python train.py --experts_per_token=1 --normalize_top_k=false --vocab_size=8192
Below are experts of layer 2 (counted from 0) of a mixture-of-experts language model. Rows are named router (the router's row for the expert), gate (a neuron's input weights, with its number), up (a neuron's input weights, with its number) and show model dimensions 128-191. Each number is 500 + 40 x the weight over its row's rms, rounded and kept within 0 to 999. Numbers have three digits each.
Before each expert's rows: a language model's description of what the expert responds to. This comes from a sample of Wikipedia text that the model never trained on.

# expert 0
Description: Function words in prose
router:506481517591518482539526496555544464511501482521429473484515493573470555532480483503477551445513550515555486500461479443533437564496463561508455548504512514522490512637526446537495521489464580
gate6:531519547465403523582509510470416500458531525521524544514493507455548474479549490505446530576482430481509437589545533507440514501559510499549478590563493459497418510579498484564485515516508538
up6:505497504499530527468479492542529480514517487491479540464498430502451493494477553545442557521484487471536496546508443518477454457475433461465431537429456497391569485535506504506455508460571581
gate7:457483482462453538519437492485532450486480475507467473538481468523542460546502496475536488478533462469503521503520439478473503485562439477545535475533557524409541459547520472459512458480481434
up7:477479501503529525570490455561523532488490491485448474530495484539519417440495567436519467440485449487490526542563468451516499519509469485576521482523513518480480469506531521441544416491469429
gate8:479484502545527475570468476503471420501518535440498572509493494505433489463501491508540428434498530481472476500567450547569481471573523477530503518474503469413510500508512452469504568516511472
up8:457544508549448506531503488475462494542545518505466564460461457465449465488527501513518458475520485521430419573578523560548429531568496493557588467518381535508554523570453476495447534529558457
gate9:529491497532502506559514496432575504467508552511498411553563504518475499586467617522464531466451502445582539496438501432499544476436466517518552522481466548508499513500466567528481472444525576
up9:541509462539390527507580506522484559485545507414555484507487493506503469510521523469494466440463515450488530404517527433563556495484518496513557534543434498473506539432601408465457483515494482
gate10:534509558494465502522509539550511561554500390448506495539488458492508476488510501574565491455518556490486503483540498430591527483471456452515474476449425526469569469531485489439511495441505538
up10:476471519477502551517554498467494428464597525530561577470548555563436500510513441512530517580477490567592498491461489499457428441541450557438524465559516495542500565534480569497487557539507581
gate11:475562567490476587560476537441497531461546564463546523466594529527502431507560535526502533482518562496538459508479538487486466461518526539554564537465522464514480559446523559505446508467522449
up11:491586544564432510502450485464466538508512568445506546478464515520513472430607536514540530516506469498486545466468471461511494466556596584540473474541496513569532567502499568508538543392459444
gate12:520501478556526498510506452473558510428538403480550503471459531545514513535505455515552377550522502525510518511479510536541448498515475533616497464521530460471519447533542470438448531542506529
up12:450565481443558552465483461578538528497528486518532461477491489513504513417582512470464544473497477452460505480579474449473533424513459466406522537556490531488470481448468535523536537462551547
gate13:491554428472395516462512434535498519502496517450566521538513450464471461496447533492498568499500499457477519515568576483553496475446481528497487496551470509637507459532532545484492510503534486
up13:566480494508604539539456560453512509511479473501521469431467453498494487520538511508551508481575457525486446475447454507483490400599550516513514488457544534399474475515462465455496426567497503
gate14:566503440522500495509486594519448499454461507526494472479535535486445476552499535524524498534515482458560465491538559543523499422452435517467455434503429517532464491461462473468459506477519546
up14:404493472425472501488433465568477502509490499522518576504550549521535470496456538432502493537457422465443469547492501418500422476464528450506531465473584534482523490431494542572571404465515518
gate15:538444448512467479515497478490434500486492426511527547482544544484542465550573426502545536524468478509496511430397501494426491559491479528503478596456532499552452497567484526428514397576506510
up15:498481446536562459517418518492526560476574462544545556524546536483465557569481532539525539471533430507506517521497497579484527574484553530377480550541506518564462491483444514434477547563510560
gate16:539528428498530504557476460581475534550489391489490453510526494494521585471455470463503530506534453570491538510484462483466514526475470461516502450476549480407409519480537493452529541484391523
up16:464476515571514520456461479456501462458416539458482534533526449475519453539546535460462526521451534442481515529411515484489457510508512513463590500511527534562499499495455533596504477586595454
gate17:568508577549474534506570588519511526495571535493511423458505496507508534453508502476510495461459528445501554479521538465538484462432484489474468494503519505472541583486463495607565493390525532
up17:511500433436549452576466501520496488440455532477481510457502523552567506469507455444565548533426520482525465529523503535495486421439483528512477511539501476578514503530543551526454644508613538
gate18:527488553524477494538527498541416522486470438477507455494568495470510575570553495451503507483514513527585528434569492560588547526489526528498519537494516503537470518506552565575475482529520502
up18:461506568554479540506501496475496498425467469427503479483536457548503413509542553548489477496470451514569525381526515453525491483512541495497500505480486481526479463501488536544453458528585557
gate19:603518448560459567477454530509521454463503526472454466479375465531525511527471572529493509523565505520507534495501517502515536572539473493519544554526491532494506515481536436444477529493436580
up19:473446476517509518511450499508488580466534599439447486522478483497497476493484531480518529548471502427507503530561511512588471553492520499505496511460454489410509548472555517524443514452507496
gate20:563534526497547559529546465517487449554527486554525455476497490529516541484488522478545499513476461466561533536521511498486415448422492501588509512587503476494457524464551540557489475548529555
up20:431480531491486496493542473505464423505467546462361499473541452550456505445451461526462547477518514451473503442507517495457431465466491481535454477392530510443506514517521499476493481487482532
gate21:540518482451508491504532490460433539552448484471499521469534463472511520486552504560533551439499503510511460468498459542482487538508491452533547530455498546400481516541557556502573467507456545
up21:504459549540508435475541571524582514518481428555515496568524461399486485520518524490591427503542525501476516516498583497541486556483459463564526500515503484520497491404504509476499473519507479
gate22:440510465486440508478519470548499483447473533493431458544445487504455460597504489555536484513523511518549522508497522497488516545462521456451431486419560471412440422442534488433520502418531527
up22:538405566475474490464486532507542524548492497474484535485526514533524480517504549566481425460486432467448535394552339529547481486474536531537449527526557545525485527501468489465534558445503449
gate23:549411522504525491444486533483501536441493465470529468566489496512560473468536477469522469446478547454514531497564471499560510508569494527577430541457472535466450524461494386432458495508521459
up23:531457486498558486475490483486458481469470446511450421517501489535559440438503530469463516409494494497491533547477474581531503502582525526489444491455560528488523538461517418501460470494609470
gate24:559493423551544539496466478533523455464506561540521470544461574468516422479498577428519516476399499460561526501525428497495527577517420513537450501478522534512515491487374503496527449474482523
up24:427492457472513433522486479519459506469570472479491577492471430522509474563478537483501576542570476577504548489465549519455411505507542466411516517466471430434473497428521517472476485544570477
gate25:470465470506572552515475565585506546424538606520433514497511475486535495492419473547544431595533547508503574531521587436420532464497552516434476476560475510491455525511492551498517537496458458
up25:588453531494525516431477455449489434456469562499486512515530478461450540539497478520512533491508480456569446478548497508457518510601507520444508541453476519544542489509448466493479546481501476
gate26:424539479549521505488473500584475493460460493488462529524438496489493471531536461541493554553537504520523538474512523567578481519442537527572466517513494518465506502539536468531451549501481479
up26:448464493522518537522483448479530523461519541503464508522477557507495490529508571469489448543553474525532474526520509481528517467463538463445480445510543456424542565538492570524517567533450594
gate27:485514520516544505583476523499413451540493513406493530543551527570461463480511481551527509469614490482490467470480534493539485487489550451514491436494547456504456502453596564511556514496441524
up27:490561527558535449516442443458457538496503547459516484553547514528463530434494506504542538522483477459445424550517504489565493502514482538496473479473541424485435499446510559532527484474523466
gate28:511460519500553517489516448514472498467507562515487536433504493544465516529529527482523459453541507450482530459450536491477533625552456511490518557444547539499519496552559540490517491469564556
up28:484502552511424568484563480470458535536471511463553516446468448552505475502479491451478431511492455488526521527547482484482515492537476473433476495498515486371550537525541544410479552484475486
gate29:456449556532529521539532469490481526553493500511456468529529472548506524490526535471555539541499528507491534513512570495491492599483520523514525486531503488508564538461557599531498558484476518
up29:557572418444495484594501549520500505480529464528508541504468556488521515507449561516540503456542488470591505486504492550466541485512532464522548519423524470471593537575483499530444483487450479
gate30:536486480570472519540525520580469489423614477479506533504531526538482515581514446445463508477561477504486487468517487501516531548534524518523468508547578445461513510497514491506526551523570468
up30:521489466482477580489447497518499524543537552546501502507470560510472518543463538491550492512547477503523516527483545593491446496457486472494533556496465445492479508510531523571525485473522506
gate31:513538512537576466511550497409546496546552550486512513463574466488537508483549512484463530522483557476490518454441457505502522480539568509532464506520460501576490526423523556509507499481467467
up31:425571618552563539426478462403482467489572587498497512566485496491492559548519520470478530547490505468514503470550564444426488569515488436503555531530489438530470475519524455485517552472483481
gate32:497515493546481624509560547511485478481521517504532538500519494401426531500544534505536529521515493438497446498558534510465518440531499474512503527564495458529511583527486518511509525548509500
up32:463450527516456575466537509514519448535555480449514488500473501529483510455532511416503507535525510474582509544506512481457459551520560480482518506490560500426403576440501487457461467519568481
gate33:431496527466501386583502519542469513536594437485568533503481462565552477498562527494527514531437600470516487546473550505510551508506518576427460507546521429540489485532512515477500489434545477
up33:517557480505520447522484473537538553519573440518565540460502540490538430566508446486511568487499604437504507527457522452509489521524523539399442509525501477553478543602545514501499572447523501
gate34:494467490502500513542483564473553409470512539461471546479449445551517498584499516557524513483448449400435480540493468556513544524531534498515454477526488503427569496469518527488502532433471515
up34:532482472461466562475452533470569435561495520462460516444450512558535565530526492501541522525448507469451466521490423480535512538550503495494538461489531526471540521433471522538418491460440524
gate35:584563478548467488531494494427561549558486462490522491453475481471526525534547564621459469517487561505475538544527537432557447428495557519485524543507488482426468494461568455488458493476435522
up35:503546535515478460510477456501512461498463485486480526483568516505548451474434450398472493529500491440478490507416522475535498449480523462493495495508508468578454516503485469448534484553568510
gate36:583508512494395509501504528481503503511573503497583509549538534456567520591518457514520555507479530550492504428510549489513515450519503501548495464542475461536568532486528430486446530549463493
up36:516541514431431498509548472466491547531518523512506493517482599535544474580492504493512515479553476531529524465547547486569525519460541492547522496549503552513542478504537540495496562489558488
gate37:543546501530532506605550468514434517465497498518457502540548518525496494546390518543523542464465481482471580496513564490534489511446457468488462528476431494516471442496481451509476525491456503
up37:526457479414439427463473487442598457499516557477532440513514513515484454540492542569535517458567474490469465440520546464439502498442552489488522494481521478537465470490436505521551470489505507
gate38:558465448475516520519481561505502487521537520485498481457501462518525533493538500510499555414511508434521530471460554460534588520440505476433491565514487582524380507490519472500496507483513536
up38:559451508469423499495504490441509495591565529475537480481499457523485489483476491457476507428491556486495440472488508521473610469430540464515466551497461504466443531455517474526452541491477485

# expert 3
Description: Noun endings and suffixes
router:490482570508419493437475464461436448526475498537538522535506512494461506441503487511496491522496441489495547509437433524479464501513459480445468533463506524521539518576437478478490498551475526
gate6:521427503548457499510479504499573557474452491492482531487545502499491486502524500556549544503463417482529479467537510534547557464543512530501414445490442524591565503553461506498485543534473587
up6:481483510457575525517478486472452493429478458491504439508564479525514523465461502465538412432485547506393482473431490506520409544504516490486491459415521484461582451501542518533474524525499437
gate7:506543516556491430495496499490521487535481559452509422557538510466449473582489455507536521477418425507538495442535488580493419504449480516464553491538487458518519508531477528476551559480470489
up7:481453506487558524452528531488488472450559456484443519530495384491488474479526447518455528544557487518481437474459463515442404557490486485549462491543495552477534488485568434560563449493506497
gate8:460548559625457479541435500509532432486502549496476498564519553590579450553452470481581467481468507593517519521487523447582557489487600457509509546485452480439467503497530502508490466452524547
up8:487499475469503459448531527527469520517479487594446479486512470481544540506514587478535507521556418469484470495574434595475460532531433591497568475544518511501459518539476504552525575579418440
gate9:537519533460546514523546547573518446436526460445444475481491530522458495491566544521489511535469498568455532491476551485420517456457510490482609472519528494516502541509441480461505472540481572
up9:469512484465536483496453523506530486489496473582496507515516532470534343534512493510546473533569507591475453528468450506394559469515529447453560529435470500554555535539462495480467499495471525
gate10:548544486426501559552545430500491481410456522463446491554571536469572440487469483500508525566519442479446533516478449476501504537521479427470457462504501545430497494508438482525501511508455569
up10:515534588490525525474460510537532503474469495487543493552521454508514521496446498416466479556491511458413485500393495498465502505490503412474525409472522535528562515563491432475482528476489471
gate11:513482540505433537456557486524520474411481505548495479509483497538446441485438525531537557496471505510504494513470446526465538484524514498523483587509512513496437490519492517480531534540518501
up11:450502418497497495563514437518463492553494462448557558445473427482503507513542543592489490556469470484541484560473536517502501577521489451458530527496477478530581525447486482495461478504489483
gate12:535565539440517556449566480457500483470517519527484510527502457484464538536478499470506580512535528480579523534470456559511499467487519506450430551499527495507515485465484532468480509476464510
up12:551443458496505571452526495537525473490512464509541534491548514468456546524433511531465474587498526497520448519503465540474488505532527504459418447493576508521498527460554563501507503557507507
gate13:502505482506433487586513493548487525543511480456510543463494478485492525509537526542543513522491497515541521452489565524490503489526548407450525459443504534525517526475459589480481562541469569
up13:577480465492536543507515527480494492514445492490560464491499486514487446473472467412426461489441530460497544482537434457545456482522500576574504517540532429427499565463478455463579460529559469
gate14:576482504533521434496436459526523505561585511536482507451522548450511486487548506521434467503471435445510410499564535457449469442518508502462597516570571439500485521429439558546472539536478527
up14:486510507491577542461546521463439454507461415470506563536518515499475561551478541453418436458540501576470526526549459505515485533556430465490515539477499532486494477480515422540531508571478501
gate15:517440491557443513516495489521452540478507553486497484454474472448525471445404523510463474517502531582576558441550539588509454539531532461496462513575514483512541517458480539519462494445419518
up15:399495558517454583496486527547512436442588538482492442473529442548504423465425566508524448513495524546486532413514552475443467549481567429541537490474536535570537518491501426519472502527488548
gate16:504473394527433504458469506585549457492537439457587456494488477515495494529487486523519553477492473433495481498513473473506501473423515466411372566502513468482555471427501501490562499497472465
up16:549571508520503472527476484468469484566497502460567431516549535533529555478539519506577481536506545516506547494448528462553472545504467580430426555413495538528523501459456521488479518426519499
gate17:505480525486476451549464475523475382430521460498476540463496532433549483479576521484531469541471461491479465543523444617512498583516438393424469512512505540534539460495489450462441515529523481
up17:520553534509511488546501511412586475456455508546478506461482614551496508580490519473512566563501441518536509533517458482477530502576506534508459549513556500512515479545486519506519533567480509
gate18:505454476553406544500479464542492469505464594473538516509506474478461471470434422498521484481435462559445522514536565549545470442508526537511477523494507575517474510534512503494518504501544532
up18:507488517527572483486523513505478600494529468557503512439525482471468521514455527487536498511486524524475524577610453512497514456388455467442468456512479485505509507413525524467462510499553536
gate19:533553460495463444434531507543455527502492516501504502528480524500627538533501515487559522450496506519492470454518457512506495459533565476507420506516479504461421446486569541467519547523388508
up19:535476412466507494477485516472540518548512485490538479573466445547513542504514480500418516511588529550459522527499498542556473462486407441533528494507446490490570432491420430494452402476464540
gate20:573539458496512488533482430510408505511562496455554546455552460457533572431494527547456555486500490460449496564482475522542499460483489503552504492510421495543495506462488481505511561582469508
up20:474442513544463486483553484588521484492448498534567452466438463496530459491510476477551450468523490510551554417507526516555531493547515474493534514502540516501486473485382412531501465484469586
gate21:550489404444446543483507545486489450460462512473512474479448443470487514512546429451474401490500464530478495495521486501505509529493454465523565522495492471518536503477434468501462503462495475
up21:496483525467551562506511424454492582548529503524497515551427434549534531524474533590515521510508564500481513451545519486514431508538484505469474523492541531449550517491514493495533517504509475
gate22:469508500579504537531430499446453481441505471427535494449495436530477487545553588589469547402549406487467496502506524501544501555524577533509515504537460447509520463469489495565528568474502481
up22:541539528502548538530478485557544421451501503504456513571487460518541512482484473468531476491486477503524455454498540487521536519513415520514531507432516494464437467514470535538476487502462551
gate23:488476513500477484553513444449457532519479458523516477487542479490557576477460528545436587505400478502439493543473464490466505565502467526516493529553543511524483492526534475528479457482405509
up23:512492492498495555479476510532514497489597405496528504496409446517504485526438511447479464379551544535465514515481472496596541551567429500464489503522514468469528500487543510538535574544487457
gate24:507524491489535530471461550489552544500510453516489537565540522487510471510468518486517498546438478460482462499394545509507520517477467480597496448489547552512488507483461423441449563567525529
up24:468495512458449491542530507455454509433539495514470457459488445502518530481516477523508513526480460463514542503535484499478424510486565493477456553554484446520464400567518492511415414543474532
gate25:524523432559452476544535555496480454432475428550519538534436612480509548463506468443501500485539414516517513488518535451390567547481455517541511511503505481551529448497507515491532550551490531
up25:524494414506512545484510496530487483447499482475539541498438537503525534578499510494443512514450428491550524478515522532446490514494501499506508546501460428495487563542498510520501538487520471
gate26:465448440526470465488431492513525465518509525498549483539451495448502479467549541477540446524500478545489509477497474486451489537510472434545483463569459469526457495532462499467458490426547516
up26:438450492456528508470480498450523471513495531510567443485524483472465529493507500409483504485526478555423468531498452489508495513463548469533500425522503455452468456526502503522445528494553507
gate27:454497527490500539589543484559513505490506484532439535543426528484447507474514460528431496481481503440451437510537437485573459440531508506446453463444519451409553489572506488544515499473485498
up27:510429514553522598453411513514508559478422481530437456574527568488542435518421531514537529443502492460550559465503484514500507455504508465409512459467502550516538497528514484527467530503478515
gate28:491489453473519524498517525524458445521526495511451503501504449537485493548470499546415545527526466487565480466416424550532521497450539470514415524523502526570484541489543423474455499487443502
up28:554461482572553491493482468534445555487408501501430509416441504496481500473549506511473531474509465500564532502527560508471472552553473484544506509496494514466464491477527558437532496459437520
gate29:429483446518558457491493568556507487507465491494480510460538495551442471517466464522506443490417488481459476463500523451527520471458481484459513426487486419514549488510515493523467501481523501
up29:510431494487480513481437475479448539463514474540486532484462544540490517458438585548506529651434483542523457509554524490514499499509497436452470510423491440433469507458487463553500503464599542
gate30:547468466509541519579499496552489496509552494527578525488555515476466538534551493451525570504497434571494528543529503545496499518512423489479500507531430513467521557504526523527557486481490467
up30:511427520519516592499508507541496532496511482496455496446536504510464562411588441518550516517492511495458474449502472511475478487526549566487497476584476573540540569524464572515538526494482465
gate31:491462514474450505571506610559566495545512511505474487512528497535509426506464540521575477487444387490534500526493445518499517531462518506399513450481514545500443506536479465509461483500508513
up31:484515530461501524528478499564474481533484559501495439516521491497476478484507509462519478496544490463541435419511540512528506489440470470526549447442553548483474531503486496516540424494449505
gate32:450552505472417518513473503539472509516534430443476505499539500531452503517487525513597532492481525503444485473488468486481450508472451554420497515506566466472441544459474502587562583515465425
up32:559532491472541477460421509487556523516471582556531519479439524460513444542496464445495419508546569456510530456558602443458483468511480504511518526476527532458533533528520539427510520510545610
gate33:521511532519414469472506434545570460489476467524563413559511456505508527465534481489517445523506551552449496425516503500461515490536500482513488508558550525464474452464375555504461527479403529
up33:509514484466489465560471516502456538441545512499433522497543511560412431469519537507439381452518511472543442473497504518496472506537482517484487544517509496453549512463482581432444505505447483
gate34:496542480479449521448594494511509533468489508375567524476551464451472460528510479498478505495454520533501500469400438514527523514513499481458471462495551461500551450522435523455514555503501482
up34:541480568456501448557544471482548414474521417544564483480462473512489483457511472582526542584468517482478581446409479475477488482592463503475559507434504481592489477494526498525522518515482414
gate35:523491456430545520544526460522541526506530528449483505456582511500491471444537505531526490511521506488544493448590598447469461513449445534489520484440547551513421503507465495442521579414452530
up35:471489452547479600546519421434554546481539588486585534503438497479530547485466523457621489514561492586452494560521526457547524524469476496520459580485502476459532457540509442508501487508496464
gate36:452468460523489527479506526484469497575575467554480415510548563429521463467556485461499555469516569500406563521538488484446500452520480446491516511432464524475505496546506503482532541523455544
up36:471460492550562506500472512460500516498438554543470534562479459567465513409540421495488423446485474524458512553512441460475585517508540471497490557502575538504525508442522534506480485387507546
gate37:551540482582467560524528538533522471480482524516548425584518505460495521492518447495486527496520552501552537512462496493503479535458558469489450428521488479512502526475520519441480513453510451
up37:504496430553474444522508518493523464490475510527535464495585458481432541565545445507543501510521522476530520533418509526464482505471537466538469518459535513458462569467553485432488522494527495
gate38:533453510523475516513539481556504414495496560457485425462409543453453454509573520448482498521527476536496486438510471595453506536452435517508525511461534503483511421498565435475431525494419483
up38:646505501466495456540504443530625463488512386505510423486558476484458543526448508487495444489508532416499568441431452475475514482544569509486470478429545509447479530542538480542560542475492438

# expert 4
Description: Table cells and dates
router:512478499432498545470505464475462542519466527506447463494526505480518449456494469485463479443449500523510465538539505529480536546473509511553524443591478442522561537441573558474489478531533456
gate6:493536524545458461510476565476478430480617471483520502472475565536534448475531501491561494523483486524472480424468461512497473448526504464448549505465518474436487581512440468504432509545491426
up6:490502549504455543592509478444511524447464463475541454516570444482473493465460428452449492524479450526487475447485550510460545498443563454468469444579499525488530470499503497453500526460561487
gate7:534464544439468521549521484477443475544544423571488511521513524542437571460529533516458591554460545485557604495474490514425561478437508527484498556531486428493495466518540525446515482463507514
up7:491430493462521485468502496486516483476514462523402531520582506605469459454532500508554538533437503436537523502480436569529538462415425553521528482508545516456489555489528493561454484444497527
gate8:493485490451589558497475454475470517533568492563506584500548516497535456500536589480474490479523482537467457475541509508435516452460403461512538453493441490490496509505477557527482525479525506
up8:464510516535522496504524473457443492519548483529556525487518533516513461474511539504519498488513510539482544580533572487474489468501496480514523491447427468457535506479490559513501470481625550
gate9:564487504494470561479433445541500498506511478509517495512477501495484523492476539510486460546514462500532505449583529575515552494479467558523471454485550475478522459490480466522516469466480428
up9:502520465526514475482512502482476540484494499507503520508437377509457514407526577517474501498437527546509528368453459460473520503562544558502494411505559512583450485541493495472429451501549511
gate10:458592502476480521504510550474488459524489438520477512476550471490496525544606452490533537523539502434523461413488504485526505519458482517477419496544573479592458479488476507482511573443475497
up10:480494479477478451470491448495483472535497497508503421449475548544449458460590502480526519563446465529527443527490513493506470569405505521467547507511507589503493544535516611487507555495472400
gate11:453448563484459570523458536526593568516517529536414459430529523518568475494467481517563543450491480472541549528515451463483489493489474511554441497474494524507450486495555532498563502471563515
up11:484491489446519533513625587544455437414552517504559499471498505465458520529512525571548486488520523536553475531550531532563517462563509492494512484465447458518478476502531509495541551537558420
gate12:585519504438516510500504507504509490490489493485538523510442522518531489519497486486449600494501557486437501497482559473540470540508543494535578477539523532505521494430471413501504590475493498
up12:542528488511515529530501501517471393494524487461476495526463498490518509515492402583562561541553487437579583542473545546526509508556452462521473531487550535507614515541460490521502472469556534
gate13:527534504417476526485454575489518487446506475530538502461448576525505530549552491460453593465455477494470459531567487523439520501526613511439530505535497445432525448534498533498521511508483419
up13:586527498481536507540556529502472561536515490539442555596461579458441421559474527474575533518479513429481457491496536462437474515523568499517497523555451578423465546500588439465518511483507430
gate14:443504471560470479487519460491509568472506566539477529463503493498599525486465504525488532466573512526477458516559557527557473496526541494525500462533456508464528544517517513517562506464516470
up14:494492569497548522532414519474473497484552489545488473512470559528510430574435524457553481553509545591474502498529524514502492493495450494497499447538559540503450515485501434494471506477538471
gate15:539482493457507484521457468549478458442520522573510486506500500495484511492428490588476504461457430454446494504522501503563494457486522526480486467510440508493473497494504533506479558475494458
up15:461489527473462378530477490538499485517522529471490494470451436466548490580472547530511448507529472509506535541546527520541513471496601515450496526493485551523473521471394528508518532525542557
gate16:484482473474508449561450517493476469415516487517485497584450486450550496522554465493402520487510539506494489521534512578576485490505518507499519440482481467470529484479466508460504525442534447
up16:530471472440488435559486498527532547443533467466550547509541487501551543462461505446506454542440419505480536511449512536469470417461479498552562474532477491521472487445513474535604483559516472
gate17:502458585544540463497472453440472478446553461476462543407404531433496451430493500514444552472457490452467438581522491505521521559550471529554491483510445462534526450539481462409426584515456408
up17:557482453449446484504500531485497541445477452559538533546514562548505500589526464491479445492433580465492546498481515549451499498479483488449567521484579463526607512448470549503546528555512450
gate18:555427460462509405542482529477542476468490433540496445505570567495428491536396477557491490549478477542544479380491533489453531501471474552565403546432492500542513507516579455466546550460460523
up18:501532529486499476538565524498527496557458483536513508539475511466482459501443485493443565458512473505505522446512467514511575463533489516525460516460469460528490475499528481377448504472462418
gate19:585444483551493522468499480469497470531417502488552495496447434505517506507524497512513508485472504500567488502538524479525526503519574538460549513582505481495495531470456497493464490472450471
up19:497467442543507502419517523551471464424488507560571473471496470565497485473534485472459490480479466499512536546440501453516497516563473476466453469417484508485459477525404458398488469497488480
gate20:546543471498487504493472444471460571450405508501514498474534492551439507492541501511496533487511509469533495428425458540490559538449539557471552557527494475551531478434506492497526494482530615
up20:518478480431548501454547479580538504536517454482491502425474464524471533503522497481439501476527465450475421508510501478530587491522476513483475529551516409462472549491503410411425417453521425
gate21:452542448512551514543483441564536441453522458562492518485519490463541549507519525497438440568537514514488411488414524522476544568435501483504501500572465487553499494543521459471490593469517522
up21:506527521476453518442511457466505549484489537567474566527449504493533442531430550486478433468527452501495508517529524442483535580544462538497498484573555529537551507479482517488481544493533498
gate22:491531484456501547515528556523482429498534492480554500467454519487496455482421445490524470492472520530522502468449494493478563563490476465505481462516501560447494475551515516482463541507504497
up22:565496474564504447467450450514501469504461473516495578456501424497493494488523557412524474520479502489506544486496494527591454506593508515467545494483560460478531476468497517533541474487517468
gate23:486528509475560424503558589557504443495446440477515523578451535520487508525488478406482495548479568508563451466496463467520532488596498521471526449522492482457521539536465456439494570491578485
up23:487469438505489503501500443504475460509556489528536468417545491503528472596526443548463470518533511562404470488505489533529378429548469512475540476478508544532474523511430487547456459425453492
gate24:482505455472471465458457471448538513523492558547474562495455503501502528495565564515445541438534454521507483459494435516409444469499485445575491483495477501578545511581440530429521415519505515
up24:517533559522545442492521539500449478456441468506532437512533596524446470498457544516573429526546499455515525492529497440501524453521516505488551463501495503467524487437551450528553499500470476
gate25:449504466486464551521551490522504478547490479570455509561528456474540507456513501556525544493449539544563466449512509464479481541503506495476531431542468517425498439560485465557486507501555493
up25:405531416487459481515504418554474507520490486480407528490475518517506493472519537536525512496514518583536480494543493549568482527496420483542513456526439526554459435517421456505441476512576541
gate26:488501483524554412555422512572495503619497495492437507428525564508521499510509452557452481550534585485469530498512453488490562441520515457481440481517508553482511514462472491502585546500491542
up26:490494531554481509546567454426468498491477540533496458573504530576509504503461489514485502518521564554470454526532501469518566420441514513526471480510505522496502529445490512393515484492558506
gate27:511482538542520508433566505518450527449464497449497485530471461553483546556464557465533554492460481455484531520512545602500432521467514560476485455447506400484472565479456536542552527476531546
up27:451494492437552559501492504468479435520497499500501512475443490427470492453508471458497477504454514541513563539485546486458566500462539502495500523532476405504499470471544495430491500561417501
gate28:496502478451465513474443540449469485510478588490493541516485528507560485446551596522469538533530578524521520502535481462588583529462435535443526531537462520518477466474534564530495478492543511
up28:546505521457537487479498567505442484548464576512531485521552454543506505560438487488470452523492550497503500438501507500530525509520575541514514493518400529528447479554484459490470548506435517
gate29:509501508502522527500501509576468544451542525496467455497559457527529506525483482616501503538495509509511561455535491485501535439580487525454449463433489514494459505474518538431475400466409508
up29:555582535527521475495487489528462551490535546467413540477475526459478539510517526539458516495432535489462486471578529459518534498485547626455529460470455452498507566477567509495452543389504526
gate30:435503510575529493592561498455522510550515578495551499464529488441495482498454564373558492495497490493574489509483509525545523541494494506474565508543435474523518471425462513521433418516524555
up30:487440478479468504545491500450520555475478502518539500485451531416511482506519525453503524548471449460579473446422537510522520576510480498545509533520481508563518437490478475533484529475496527
gate31:527522474518530533574534528463501494489522378539517474487513485538497565426512528445512523451566559518511500505450481524501476443499508475541461432484576488533571483540512569520516468546505503
up31:500528543408494487572524502478465439561480543546425528507540507505480461558533483529493510457450458466444437513508494467533451462517472498494468524472460512472445442503456496513540461456513501
gate32:570548460435536502480469479478508472538483437506519482486528433535476580457530452490486497555517481495473495511517431475516529517450515521454506492466486451491446522457498554500474562491527479
up32:556522506452473502486471451510447496537449424511535406464515476569459527437506496516488464414546427432529524472541478424475535532553543535488482503481486424502443574471483552557561495481480571
gate33:499587520474473541514446420519472532460539502519502505509492570531487547480460512572512505509520564558475493412497622491521499552513584442537451510534550511498532523469494552432493481530480492
up33:489543572553526458488505487411465454464564576471473540428528511478411470383544500494513444505459577523476469480476557496478480511439454506442484511488456514541556465408541534517525534523470468
gate34:506428542508517540576503549468461457518522499551444456510418485481512424561524449447481498583474505502526535477531486462509505412494530488434535462509457460453494466566543546494507514542462507
up34:493480465504472503527560469519469484477501494527555506481537472549568575513480548530527453431499501502470496446541548621397519505424495533545493482460546476574534488525456483553519533486504578
gate35:468547467444497556431567543478525430554515596519517557525534500509530558461485439421469498450524481519590537448512448494542546435497558428543489532478478475488447524492494546500553509558519470
up35:521482495547474533496463478462519435510527429494420515490517493465458449528496594442483489546531439514497456513523488562573496467534522492570522489427484535532490476423465510492531546533485461
gate36:460487498471493557455509494461467448533471507484495555487465522522432451537558483536530531483420471559498461502529531451535494489507515529563559485565471448436511526468502534521528483524517499
up36:438485452531482520533408519542578468488551455498456517465583512506542554487454485510449449475551473511483540452499437565528507562466567517566490473475566493454550506533531451531503455455483539
gate37:464499492547491529511471587577511569525488512479499519497544436547509425500473468497563503559505484481527480467470473494572509472499531502481492452598491427472441444474521544432469518532493491
up37:471559492465552435472471550500464488452548577489535508550494526531476499504544511529505535571494499478571555514474529584545494534480422551543486519580472513458501469474536457506504491494550573
gate38:554537498412533474621559455582492464530476486458437476519467526507511481451479511480515578483526551447527490488484487566512549430535469458508490463518452461521516553512515511428465497480452484
up38:455518603517488465441484498534527461499520540508426531503411499503552519513503506522556504520474523445516507523499494581514512496503473505493586482527434430507522502486477549514583463514487466